{
  "hidden_act": "swiglu",
  "moe_layers": [0, 1, 2, 3, 4, 5, 6, 7, 8, 9, 10, 11, 12, 13, 14, 15, 16, 17, 18],
  "balance_bias": true,
  "norm_eps": 1e-06,
  "learning_rate": 0.0065,
  "dataset": "wikipedia_en"
}
Below are experts of layer 11 (counted from 0) of a mixture-of-experts language model. Rows are named router (the router's row for the expert), gate (a neuron's input weights, with its number), up (a neuron's input weights, with its number) and show model dimensions 0-223. Each number is 50 + 10 x the weight over its row's rms, rounded and kept within 0 to 99.
Before each expert's rows: "gets" lists some tokens that make up at least twice as much of what it gets as of all text. This comes from a sample of Wikipedia text that the model never trained on. Tokens count by the router's weight.

# expert 46
gets: " |", "|", "-", ":", "9", ";"
router:49 42 46 54 58 40 48 72 35 45 38 46 57 65 40 58 49 45 48 50 63 54 50 50 42 50 64 26 46 52 50 45 42 37 64 42 49 61 56 47 48 60 39 63 43 43 43 41 26 60 52 40 34 51 36 46 55 51 58 64 53 43 56 46 51 40 71 60 48 59 42 38 51 64 51 53 41 58 40 69 55 56 60 50 41 38 49 32 66 36 44 61 56 55 47 48 44 55 52 57 61 38 66 40 48 45 33 36 46 53 58 45 37 47 50 49 35 64 32 50 54 50 54 35 41 54 59 39 57 63 57 78 46 59 54 53 46 60 39 35 40 56 41 42 41 59 39 67 42 46 45 47 54 35 29 54 58 54 27 46 67 54 45 51 66 59 54 56 41 53 53 48 39 46 64 48 48 61 37 62 54 43 31 58 56 57 50 67 52 42 69 47 52 63 57 58 60 66 60 20 54 31 53 48 54 47 40 62 29 41 56 67 53 44 45 51 43 46 59 34 49 40 42 34
gate0:48 48 51 54 63 42 46 53 53 51 49 53 41 48 65 62 67 49 48 62 52 31 41 41 45 47 43 34 53 39 64 70 47 61 51 49 38 44 42 45 46 53 53 51 54 35 61 62 38 43 35 39 39 65 55 45 39 47 49 58 41 54 53 48 64 38 37 39 46 55 40 40 47 68 71 75 48 59 56 52 68 49 52 44 44 38 46 57 66 37 46 52 59 46 60 39 60 54 30 52 45 46 51 54 42 44 59 30 43 62 52 31 39 43 37 47 55 30 39 49 67 46 28 44 46 42 39 49 50 62 42 43 53 53 56 59 71 46 46 29 59 56 63 60 50 66 58 67 44 64 28 31 53 70 49 50 64 53 66 47 42 47 35 38 49 39 52 53 52 51 50 67 43 42 68 56 40 54 65 57 62 63 52 47 43 56 61 44 57 36 70 66 41 52 43 43 38 51 54 51 49 43 38 54 54 52 41 55 50 41 69 54 70 59 45 52 49 51 47 65 57 59 49 31
up0:66 37 49 49 60 55 43 57 41 38 60 57 63 44 31 53 54 53 50 50 55 45 64 47 48 57 47 57 32 38 45 59 48 46 31 44 49 45 63 52 52 39 26 42 49 62 27 48 48 49 27 61 42 29 57 35 62 39 43 52 60 59 45 58 56 49 47 42 29 36 62 67 69 72 38 64 63 46 45 45 51 44 38 33 49 44 39 58 72 45 57 63 53 44 56 49 69 26 48 56 41 56 47 38 45 43 49 39 50 43 36 61 51 46 43 66 63 66 39 42 46 52 45 52 59 54 55 55 57 59 47 41 50 49 49 44 52 38 53 50 61 65 40 49 55 61 41 62 58 52 48 49 52 56 67 49 52 71 37 74 61 54 55 33 55 48 39 42 55 55 45 49 38 50 59 51 55 44 57 52 51 40 48 46 33 56 55 41 52 50 55 42 59 42 41 49 28 52 38 57 53 38 68 53 58 37 50 60 58 66 34 70 38 51 33 52 48 60 48 29 44 60 31 55
gate1:40 43 53 50 65 46 59 49 40 52 43 57 56 63 46 64 72 52 62 55 50 59 57 58 31 38 64 38 40 52 31 40 45 57 48 42 45 44 49 41 56 58 44 46 42 48 46 44 52 39 49 57 50 67 46 51 47 54 40 47 40 61 51 48 52 38 66 33 60 44 42 61 43 46 35 54 69 37 50 39 62 36 49 63 29 45 48 33 47 23 59 57 50 51 30 38 42 50 55 57 62 51 52 31 52 42 50 56 63 46 66 38 51 66 49 61 38 52 33 57 59 43 59 54 63 67 45 39 42 50 42 58 65 60 55 30 58 71 55 58 50 51 48 64 43 57 41 66 52 50 50 49 53 42 40 41 55 43 56 44 33 35 53 39 57 62 54 52 42 42 48 53 52 40 73 60 49 41 36 52 36 40 56 52 37 52 53 59 60 42 65 50 65 72 59 41 46 69 51 48 62 67 39 48 56 64 45 25 56 44 46 43 44 37 50 52 16 52 52 42 48 50 43 40
up1:40 50 52 69 63 47 66 42 41 48 58 61 48 60 45 43 55 56 65 58 46 65 58 53 31 44 63 46 52 44 40 45 41 55 47 38 46 45 45 43 62 57 35 49 50 42 44 52 62 31 45 47 56 56 39 47 53 57 54 41 43 50 44 48 58 46 57 35 66 43 43 70 46 47 38 46 66 42 46 34 61 40 50 55 32 38 55 36 37 26 54 62 53 51 21 47 51 47 41 51 69 47 57 36 55 31 56 65 61 50 66 45 49 73 50 55 37 55 31 64 60 44 57 54 65 60 53 45 46 59 31 70 70 65 49 36 53 60 63 49 42 52 52 64 49 48 38 66 53 51 55 33 54 41 45 56 62 48 59 48 41 36 59 53 52 58 56 48 48 40 60 57 49 45 65 52 52 34 45 59 19 40 58 57 47 57 44 48 60 40 58 49 68 61 65 52 50 66 51 43 52 65 40 51 47 77 47 33 52 55 47 41 43 44 56 48 30 56 46 53 50 51 41 38
gate2:58 39 53 42 63 52 42 54 51 54 27 41 56 41 61 49 36 41 74 50 36 55 64 57 57 32 40 46 55 53 49 39 26 37 48 45 47 58 47 36 50 61 53 65 56 36 57 33 43 51 49 62 32 37 52 53 39 57 51 41 64 61 40 43 46 57 46 63 55 61 61 62 70 46 36 41 43 54 57 76 43 39 64 48 54 43 47 68 43 49 53 69 64 46 50 46 49 57 65 60 70 41 54 60 43 54 58 41 54 47 64 47 31 49 54 40 49 68 61 47 41 55 50 41 39 63 56 48 47 61 52 73 57 41 57 53 65 58 48 71 42 44 39 46 67 36 56 71 42 54 46 53 49 44 65 43 48 70 51 51 61 41 58 35 56 35 48 55 38 55 53 46 45 42 52 48 46 56 49 32 47 46 51 53 50 47 51 68 46 54 66 55 66 66 56 61 60 63 46 44 48 33 34 30 32 52 39 57 41 47 40 65 38 52 42 53 58 38 58 51 48 39 54 61
up2:41 41 48 44 36 43 49 38 46 58 42 50 58 40 49 47 43 39 63 58 40 39 60 54 56 38 29 61 57 59 51 45 48 40 61 58 73 57 45 46 40 46 71 58 40 31 40 45 52 39 44 51 43 49 62 39 65 69 58 73 56 44 34 53 58 52 37 55 62 41 50 53 63 39 33 45 45 52 64 66 51 35 44 56 52 58 56 55 58 60 48 56 43 57 41 52 52 62 54 42 72 32 42 63 53 41 63 31 69 55 62 57 39 45 59 42 46 56 47 36 49 56 29 47 59 50 65 45 44 56 56 39 40 41 51 50 52 71 53 52 43 50 52 53 60 48 53 58 45 46 50 62 47 16 61 37 58 69 35 56 57 40 65 28 60 53 48 47 50 46 56 38 53 42 55 42 70 57 64 50 44 54 35 55 48 46 46 66 55 65 46 60 55 50 50 61 73 72 62 56 56 50 41 43 43 58 55 60 43 51 51 67 47 53 53 54 59 64 50 45 41 29 50 65
gate3:47 51 50 51 56 33 59 52 52 62 33 54 33 54 38 29 36 46 46 69 51 70 43 48 52 54 41 40 52 52 38 42 54 68 53 31 40 41 31 46 46 52 51 58 65 54 54 46 51 63 60 56 32 65 46 54 45 56 63 57 38 45 57 42 29 52 45 50 41 53 49 47 45 49 45 46 61 38 46 57 72 41 51 27 58 46 46 54 67 34 47 69 46 71 50 48 53 52 57 38 53 49 49 48 42 53 49 48 40 51 45 55 41 37 34 51 48 39 34 43 48 48 53 44 49 49 45 50 47 60 43 72 55 43 74 61 60 55 51 61 50 47 74 51 39 51 70 70 49 45 44 37 64 55 41 44 64 48 41 50 52 57 60 37 59 40 48 37 51 35 56 59 30 63 42 46 60 51 39 55 35 52 61 47 51 38 68 50 49 49 51 45 63 59 72 58 65 63 49 38 45 69 55 54 61 39 56 59 26 48 62 49 40 55 53 38 45 39 62 47 54 40 74 39
up3:59 40 50 47 47 66 31 49 52 42 51 57 62 48 49 73 57 56 52 30 48 31 55 43 40 42 61 61 43 50 58 62 49 39 29 74 45 60 59 33 61 42 51 34 42 53 50 48 41 43 47 40 59 43 58 51 62 46 47 44 64 53 57 61 70 54 47 57 59 33 49 67 58 56 47 60 56 57 59 38 26 46 58 75 48 51 57 50 38 65 56 47 45 30 55 55 42 50 47 74 55 61 57 38 53 39 55 53 54 44 51 48 65 64 68 51 51 48 69 73 58 41 40 55 45 54 52 52 55 43 60 26 51 41 37 50 44 46 44 39 35 50 42 43 63 58 32 38 57 56 59 70 49 37 65 44 43 50 56 46 48 48 47 62 44 65 66 55 47 52 51 42 83 37 48 48 46 46 63 46 62 41 42 47 43 63 39 54 43 53 46 52 42 45 35 37 43 44 56 64 43 38 49 35 54 54 51 38 65 55 57 50 50 48 48 55 37 63 47 53 39 60 33 61

# expert 5
gets: "b", "g", " B", "ing", "k", "6"
router:52 43 45 54 63 50 39 63 48 38 32 52 56 52 30 61 60 52 25 43 51 62 40 41 34 45 65 49 52 67 54 58 57 42 57 52 60 55 52 39 53 51 30 58 63 41 40 44 49 64 61 39 44 66 50 42 55 50 61 49 79 37 50 47 59 40 52 61 50 62 69 50 32 61 51 58 38 49 36 55 54 45 61 58 51 53 43 54 53 32 36 39 53 63 53 41 37 61 57 59 67 57 54 55 42 41 53 37 54 62 50 41 42 43 60 51 45 58 45 48 42 44 58 39 40 43 45 30 57 56 61 58 43 57 58 54 44 65 50 48 37 64 52 45 48 48 47 54 51 42 44 61 64 44 56 56 58 70 40 50 59 66 30 49 59 52 73 67 51 58 64 45 42 31 61 43 35 48 35 58 55 31 41 69 63 67 46 46 35 36 62 48 43 69 58 28 52 62 56 50 56 46 57 63 54 46 44 57 41 47 58 57 60 61 45 38 45 52 69 39 57 45 35 51
gate0:50 59 53 49 40 48 53 55 53 64 30 60 37 52 48 50 60 46 50 55 41 42 25 39 78 46 53 42 43 44 47 45 49 37 46 43 57 58 52 53 56 49 30 50 51 54 63 43 30 58 50 59 32 62 52 36 63 62 59 45 54 66 43 50 51 42 49 61 65 39 68 40 52 53 30 51 67 70 42 60 49 46 38 68 60 42 34 37 55 50 63 28 60 59 45 48 56 44 45 56 43 53 47 48 52 52 53 43 50 66 47 39 65 50 63 41 46 72 43 65 40 38 56 45 48 56 56 47 38 38 30 36 32 38 52 38 38 55 63 37 32 44 43 47 53 34 41 54 50 62 51 47 44 41 59 54 43 48 53 54 43 61 33 47 60 38 54 50 34 50 50 57 50 54 35 40 45 53 81 48 42 33 69 50 63 51 55 53 60 54 53 49 50 38 46 36 37 68 62 37 67 54 55 48 51 36 45 43 70 47 62 46 58 60 32 50 47 44 56 43 62 53 52 60
up0:49 40 73 58 47 66 53 58 51 53 37 43 58 45 36 41 60 51 59 38 44 40 51 46 42 51 53 51 61 56 58 42 37 53 48 20 48 57 38 42 47 31 48 53 57 62 57 44 54 43 44 55 48 41 50 50 61 43 52 41 37 51 63 64 33 34 31 54 64 53 62 53 55 36 42 60 69 48 51 50 47 52 57 55 71 35 44 56 48 57 57 52 60 51 61 54 42 53 59 61 33 49 56 44 49 47 61 61 69 51 53 36 42 40 48 42 50 58 52 75 36 60 41 43 42 57 38 39 62 23 53 41 44 18 31 50 55 54 51 56 44 44 30 32 70 52 43 43 58 52 49 48 34 34 47 59 56 70 40 45 49 42 48 53 56 48 42 47 39 39 45 51 60 49 60 55 45 31 58 64 45 49 65 39 56 45 55 56 50 45 45 68 56 47 56 38 47 55 47 42 47 46 76 39 45 58 45 59 62 54 51 40 49 41 32 38 44 51 56 20 53 44 55 58
gate1:44 28 53 50 40 55 56 36 40 29 33 57 61 46 54 60 50 34 50 57 46 56 61 33 65 40 49 71 57 68 61 37 74 44 44 52 48 58 67 45 62 53 43 41 51 58 54 53 54 53 47 30 49 57 56 46 45 60 48 44 44 35 52 45 42 58 63 33 46 65 71 35 39 67 60 63 42 63 51 44 60 50 56 63 58 60 38 52 49 56 45 44 50 43 70 38 42 48 58 39 47 52 61 71 40 49 43 43 54 55 42 58 40 42 56 62 36 64 39 37 33 54 38 62 46 46 37 41 57 60 43 49 40 34 64 52 64 50 32 39 56 55 46 52 38 33 48 58 49 51 67 34 45 50 60 48 55 57 53 62 54 45 62 33 57 41 57 63 47 56 47 38 38 56 51 48 38 63 35 56 61 65 49 48 42 61 53 39 62 37 69 54 67 60 50 54 49 43 49 63 44 60 59 63 57 70 46 46 43 48 58 60 38 56 45 63 65 49 46 53 70 43 41 56
up1:55 27 49 48 54 57 65 49 45 31 41 54 54 46 49 58 52 43 63 69 50 54 57 45 68 39 55 71 59 74 48 51 73 41 49 43 51 58 59 41 48 51 44 38 49 50 51 52 56 50 40 45 57 48 52 54 39 59 44 51 45 33 42 38 59 54 53 45 43 55 68 44 32 65 63 61 41 62 60 51 46 40 52 63 50 58 44 64 53 47 40 40 52 47 68 36 45 46 46 52 50 53 68 72 35 43 52 44 46 71 47 56 48 40 66 51 51 68 51 28 31 35 44 71 42 46 47 45 41 57 54 44 37 51 48 63 66 41 31 39 57 50 52 44 25 41 53 62 62 63 61 35 55 46 58 52 53 42 44 54 55 56 61 34 46 55 62 61 61 50 69 43 43 49 50 49 38 63 35 53 56 50 49 42 51 58 48 34 43 53 74 69 59 56 52 62 52 51 51 71 50 58 59 71 61 66 44 53 41 64 50 63 42 47 40 58 52 38 42 54 67 49 37 52
gate2:60 45 47 53 45 42 49 50 46 69 49 56 44 58 25 38 61 62 51 35 44 45 45 38 43 40 56 48 59 48 56 62 51 51 44 48 50 34 40 59 42 50 45 74 45 43 59 46 62 55 45 53 42 53 39 56 55 64 64 26 66 54 69 54 53 38 60 55 62 35 65 54 43 57 52 64 48 70 49 31 57 66 51 45 62 45 55 55 59 37 53 39 49 49 53 34 46 72 55 46 60 47 44 56 24 59 42 58 46 62 54 52 35 53 55 69 53 43 52 39 61 52 68 68 53 45 47 51 38 45 51 38 60 49 52 50 21 35 50 42 32 50 47 51 45 53 44 65 49 53 46 40 40 60 56 36 52 35 49 62 54 57 37 47 41 32 60 48 58 62 49 73 55 51 47 42 41 46 44 45 40 57 37 45 55 51 47 57 32 52 53 47 35 59 32 57 16 62 55 46 53 51 58 50 70 53 42 45 40 53 53 44 42 51 49 47 35 49 70 45 63 52 62 69
up2:44 33 48 48 55 62 47 54 65 62 49 50 36 55 51 54 42 46 45 39 35 64 62 52 42 51 63 44 38 66 51 41 63 54 40 63 55 43 32 53 42 49 67 48 40 43 50 36 67 60 60 38 50 60 61 58 61 50 53 40 53 45 53 59 67 57 66 51 61 55 51 42 43 58 55 63 48 50 52 44 41 49 36 44 47 52 41 53 52 54 60 50 50 52 60 68 58 41 33 50 57 33 52 55 65 41 36 76 55 55 49 52 29 46 58 52 43 44 45 45 31 62 50 39 42 57 41 68 42 65 63 46 38 55 43 50 44 44 65 62 38 54 44 61 52 51 65 55 48 55 40 51 48 46 80 30 56 27 47 49 58 43 43 63 46 41 55 49 55 50 62 66 57 59 72 54 42 62 70 36 61 58 37 57 55 75 39 47 31 30 45 40 49 54 60 55 49 63 47 61 63 50 55 52 54 50 39 41 48 41 64 43 63 48 52 56 55 52 59 43 43 44 56 85
gate3:55 54 63 57 53 45 55 50 46 48 48 80 59 52 55 44 52 40 45 43 43 64 37 52 45 64 55 51 71 34 54 52 71 60 59 38 45 36 44 44 57 64 41 69 67 41 38 61 59 74 48 47 57 32 40 32 50 46 44 36 52 41 63 45 57 55 61 42 69 53 59 61 45 57 62 48 54 52 50 40 69 49 67 44 45 54 43 40 54 48 44 44 47 52 40 57 38 51 48 42 45 54 51 54 34 45 40 37 52 44 59 41 59 48 59 46 48 56 67 47 53 44 48 56 69 37 56 32 46 53 55 49 66 58 53 58 45 68 38 64 40 27 63 45 39 52 48 66 30 44 36 41 44 51 69 44 41 51 51 50 55 30 52 44 57 47 61 50 60 44 60 38 66 51 59 34 49 61 38 52 44 52 61 39 41 47 37 40 60 58 53 57 34 49 42 50 35 49 50 60 62 33 51 56 38 62 49 44 51 32 54 65 54 44 63 42 61 52 59 30 54 21 54 45
up3:50 45 39 50 58 40 40 47 65 57 56 50 43 51 52 20 41 49 46 56 55 38 52 62 46 55 35 57 57 40 51 50 67 66 57 36 34 41 69 35 43 44 54 34 64 49 49 58 48 66 53 38 42 49 42 48 45 40 45 47 23 56 48 51 58 69 51 36 52 51 37 50 31 44 52 62 41 44 72 57 55 54 44 28 51 59 44 58 71 47 59 66 46 29 51 52 57 52 39 55 51 50 47 44 50 48 46 35 38 44 52 67 40 43 54 18 49 55 47 32 56 61 48 65 42 64 58 52 49 55 60 51 55 56 33 43 54 56 42 49 45 47 50 47 50 43 43 54 54 47 43 52 45 63 33 31 55 50 39 61 45 49 55 51 64 52 56 52 57 57 70 47 60 50 45 52 45 51 48 35 51 53 42 51 27 59 38 52 67 50 37 51 44 38 29 59 44 21 44 60 51 50 53 54 34 49 43 61 42 29 67 46 38 58 66 54 40 63 58 53 56 41 53 30

# expert 59
gets: "on", "en", "in", "le", "e", "er"
router:54 47 47 61 62 47 53 58 35 43 43 34 62 50 37 53 57 36 39 21 58 53 48 41 41 44 46 42 33 59 59 47 56 49 66 49 50 51 39 48 40 45 43 57 43 44 38 44 44 60 47 43 43 66 38 42 52 53 63 52 63 40 48 38 38 43 59 47 53 60 40 60 44 46 53 58 47 67 49 59 46 57 35 58 43 50 45 44 55 48 48 31 52 56 65 63 42 57 63 62 62 39 47 45 39 27 48 43 40 48 59 36 27 38 39 53 38 54 43 55 61 37 65 35 47 52 47 31 58 64 59 51 42 55 60 64 39 54 53 41 38 66 38 40 48 66 39 51 50 44 48 58 49 55 54 60 52 49 39 45 59 69 30 49 66 56 70 53 33 52 46 26 39 37 55 39 36 48 37 66 54 50 36 69 49 64 48 59 47 53 61 39 56 55 45 37 68 59 42 25 40 44 71 43 53 41 43 55 49 43 52 43 55 57 42 34 46 51 64 43 64 40 47 35
gate0:40 43 36 51 53 51 65 56 67 45 54 54 57 44 53 50 57 42 43 34 56 53 47 45 57 50 48 46 49 41 51 45 31 43 47 54 52 50 30 37 51 48 57 67 51 45 55 48 44 66 48 58 48 59 44 48 36 48 39 67 53 42 42 38 51 50 46 50 56 75 51 53 48 33 47 57 41 43 69 33 47 46 73 51 60 54 54 49 54 53 59 40 57 42 65 59 39 74 35 52 32 45 34 61 41 35 61 53 41 40 73 57 43 45 28 44 51 53 58 44 54 62 61 51 49 60 59 33 51 49 40 46 53 56 52 63 49 43 53 69 56 50 53 26 73 60 50 43 38 47 56 56 46 73 37 51 30 54 47 40 56 55 39 61 61 34 56 57 43 37 42 58 26 59 25 34 39 57 47 38 59 51 33 32 61 52 47 60 61 66 52 54 57 59 41 54 62 51 34 48 41 32 53 47 49 54 61 43 36 59 54 61 40 36 55 53 57 61 63 49 39 44 37 52
up0:65 51 37 46 60 32 39 56 43 70 46 48 42 63 56 61 40 79 50 49 50 50 43 46 37 44 48 71 63 61 54 63 49 53 45 64 49 46 26 57 60 53 27 48 61 46 52 42 51 47 38 50 49 33 46 75 49 58 37 48 44 44 54 45 47 54 51 61 46 71 36 41 47 56 48 27 44 49 42 65 36 49 38 54 41 49 48 46 55 61 60 54 60 53 49 31 66 60 48 53 52 66 49 50 61 48 41 71 63 28 48 53 53 43 54 61 28 41 44 62 39 61 53 41 55 60 37 44 49 44 49 56 57 54 46 22 51 38 58 58 61 46 51 49 40 50 51 60 62 46 54 29 63 47 39 60 58 65 42 67 43 44 38 55 40 47 37 53 50 50 38 52 61 45 49 56 55 60 62 50 56 48 55 35 66 48 56 46 75 53 46 37 47 57 50 51 59 47 50 43 36 38 46 60 60 44 47 54 24 38 48 69 37 48 58 45 42 53 35 55 54 52 55 68
gate1:48 37 53 34 54 41 38 36 39 57 46 25 49 32 46 40 37 42 38 37 71 33 58 55 47 42 57 53 54 49 42 57 73 47 57 46 37 44 53 58 57 54 50 53 56 49 39 72 51 38 45 60 59 66 64 48 49 52 50 61 49 36 50 55 41 46 62 51 55 48 45 62 51 55 57 39 51 54 56 45 44 44 49 49 37 53 40 60 55 65 58 60 49 45 55 41 49 44 46 45 38 49 42 59 28 38 55 47 52 55 47 26 46 59 58 68 62 57 53 61 46 52 46 40 50 69 55 27 62 60 47 35 57 49 51 57 45 51 56 70 43 41 50 35 35 65 54 29 54 54 69 51 52 65 57 33 49 58 38 43 60 44 74 54 71 53 47 71 48 45 49 56 44 42 28 49 56 48 43 58 47 42 43 36 48 51 48 36 44 28 43 33 56 40 39 36 37 50 52 56 14 45 42 40 42 48 50 66 41 59 60 48 45 53 61 49 55 46 52 38 61 40 58 45
up1:47 47 47 53 42 48 49 57 50 39 57 55 57 55 43 61 44 40 51 56 54 38 62 54 53 77 46 50 58 46 55 53 36 53 29 55 54 43 58 54 55 54 41 36 53 55 48 23 48 40 46 28 48 31 52 50 34 47 60 37 46 72 45 45 61 67 53 67 69 42 58 46 50 53 59 63 37 56 55 41 35 50 68 43 57 50 46 66 39 41 37 63 66 46 41 61 43 51 57 51 46 36 33 42 49 45 48 41 41 29 49 47 47 65 42 48 32 32 50 39 57 48 41 50 53 42 49 62 43 43 69 75 47 59 63 48 46 50 67 26 48 47 42 64 42 45 46 61 39 65 54 54 34 40 55 39 52 56 55 55 48 37 38 43 38 67 27 46 55 45 61 49 48 52 69 64 47 41 65 46 60 49 49 57 54 31 60 63 54 61 64 51 43 58 39 54 59 31 63 48 49 43 52 49 36 37 48 58 67 35 38 49 52 37 41 44 47 42 52 56 43 46 39 67
gate2:45 49 60 47 47 48 57 41 41 55 52 33 54 47 45 39 45 47 55 44 76 42 43 19 40 41 38 59 49 48 61 54 38 50 54 50 52 44 44 45 45 46 55 63 35 44 34 65 44 52 60 53 60 56 54 40 44 49 47 47 47 59 44 50 43 35 38 58 59 45 31 57 48 59 46 69 47 66 58 49 68 46 54 28 49 51 29 51 44 46 47 44 68 44 58 41 59 37 59 43 48 36 36 47 40 24 59 48 39 40 44 65 60 67 49 46 45 34 48 59 42 38 49 54 60 68 57 53 40 45 49 44 36 53 50 50 49 51 45 37 56 63 55 50 44 59 37 41 51 64 39 31 49 49 42 56 47 42 54 55 43 75 38 34 64 56 46 55 41 51 32 29 42 58 47 45 61 48 48 47 46 57 49 70 61 51 55 64 60 60 46 54 41 36 30 33 51 62 36 32 32 64 39 33 55 40 32 53 54 34 61 53 55 68 52 55 49 47 49 35 71 49 47 49
up2:60 52 46 44 38 57 41 47 49 53 56 51 45 28 69 43 54 38 33 51 48 70 37 46 50 49 56 56 77 42 45 47 56 60 52 49 45 67 41 44 48 54 39 49 64 49 42 43 41 50 40 56 51 52 53 54 50 57 52 38 54 46 37 61 51 44 46 53 36 49 48 49 47 47 29 59 44 57 48 56 49 63 53 64 60 54 63 53 50 54 40 71 72 43 32 65 39 56 40 55 49 62 43 38 56 37 67 44 43 53 36 52 52 50 60 38 43 54 68 69 48 55 46 41 52 46 46 45 38 59 31 69 50 60 54 38 57 31 61 61 72 52 63 46 38 52 42 71 55 65 61 61 39 44 55 46 45 60 26 33 45 54 49 54 59 57 44 42 49 37 32 43 51 63 41 56 46 39 62 70 50 49 25 49 55 48 33 48 44 28 57 56 52 56 27 54 47 57 39 57 57 40 48 40 54 42 63 38 58 70 49 55 38 69 50 60 54 55 49 54 62 58 65 37
gate3:58 50 61 34 39 51 41 73 44 20 55 62 47 38 39 28 59 38 55 45 54 62 56 65 34 36 34 33 52 49 70 65 47 57 52 36 47 43 41 60 46 45 47 47 42 66 38 43 43 55 59 59 48 58 56 42 43 39 52 65 68 49 45 66 49 55 53 54 62 44 39 59 39 53 41 42 63 55 54 64 47 42 56 71 58 56 41 54 62 51 49 45 51 54 62 57 54 52 48 54 60 44 37 36 47 34 45 46 62 57 45 45 55 52 40 56 52 59 53 51 61 42 44 35 59 36 39 42 67 44 57 50 48 36 50 49 39 52 46 55 51 41 51 37 47 31 45 64 57 54 50 58 52 48 44 47 41 41 33 45 58 57 47 53 52 51 61 35 62 24 65 32 52 36 52 35 43 54 51 77 78 48 44 39 31 60 52 57 34 36 48 37 56 40 50 45 56 50 36 60 45 37 63 53 56 70 54 51 58 49 67 48 51 35 54 51 62 46 64 44 36 62 60 51
up3:44 54 64 43 41 59 55 72 47 42 45 46 52 31 45 32 72 48 58 47 58 58 43 64 36 49 35 36 48 57 67 65 53 57 45 47 51 42 42 65 43 31 52 50 45 57 46 44 37 54 54 57 51 46 57 46 41 44 52 62 61 60 43 58 43 69 57 47 65 49 38 63 40 39 43 48 57 51 52 55 43 45 44 61 48 47 50 59 46 50 39 42 51 60 67 54 53 58 58 56 66 39 40 37 52 32 60 45 53 56 48 48 46 59 22 51 47 45 68 56 59 28 30 24 55 51 55 45 53 43 55 50 38 34 56 54 38 49 36 52 62 48 48 39 47 23 60 57 59 54 45 62 51 53 36 55 46 52 28 52 56 55 47 63 52 52 55 40 60 31 47 26 57 30 48 48 33 57 62 67 60 53 48 42 42 63 56 43 46 39 53 27 44 41 52 46 49 53 42 54 29 36 69 52 60 70 52 44 59 51 62 56 40 42 52 51 55 34 66 55 46 43 66 55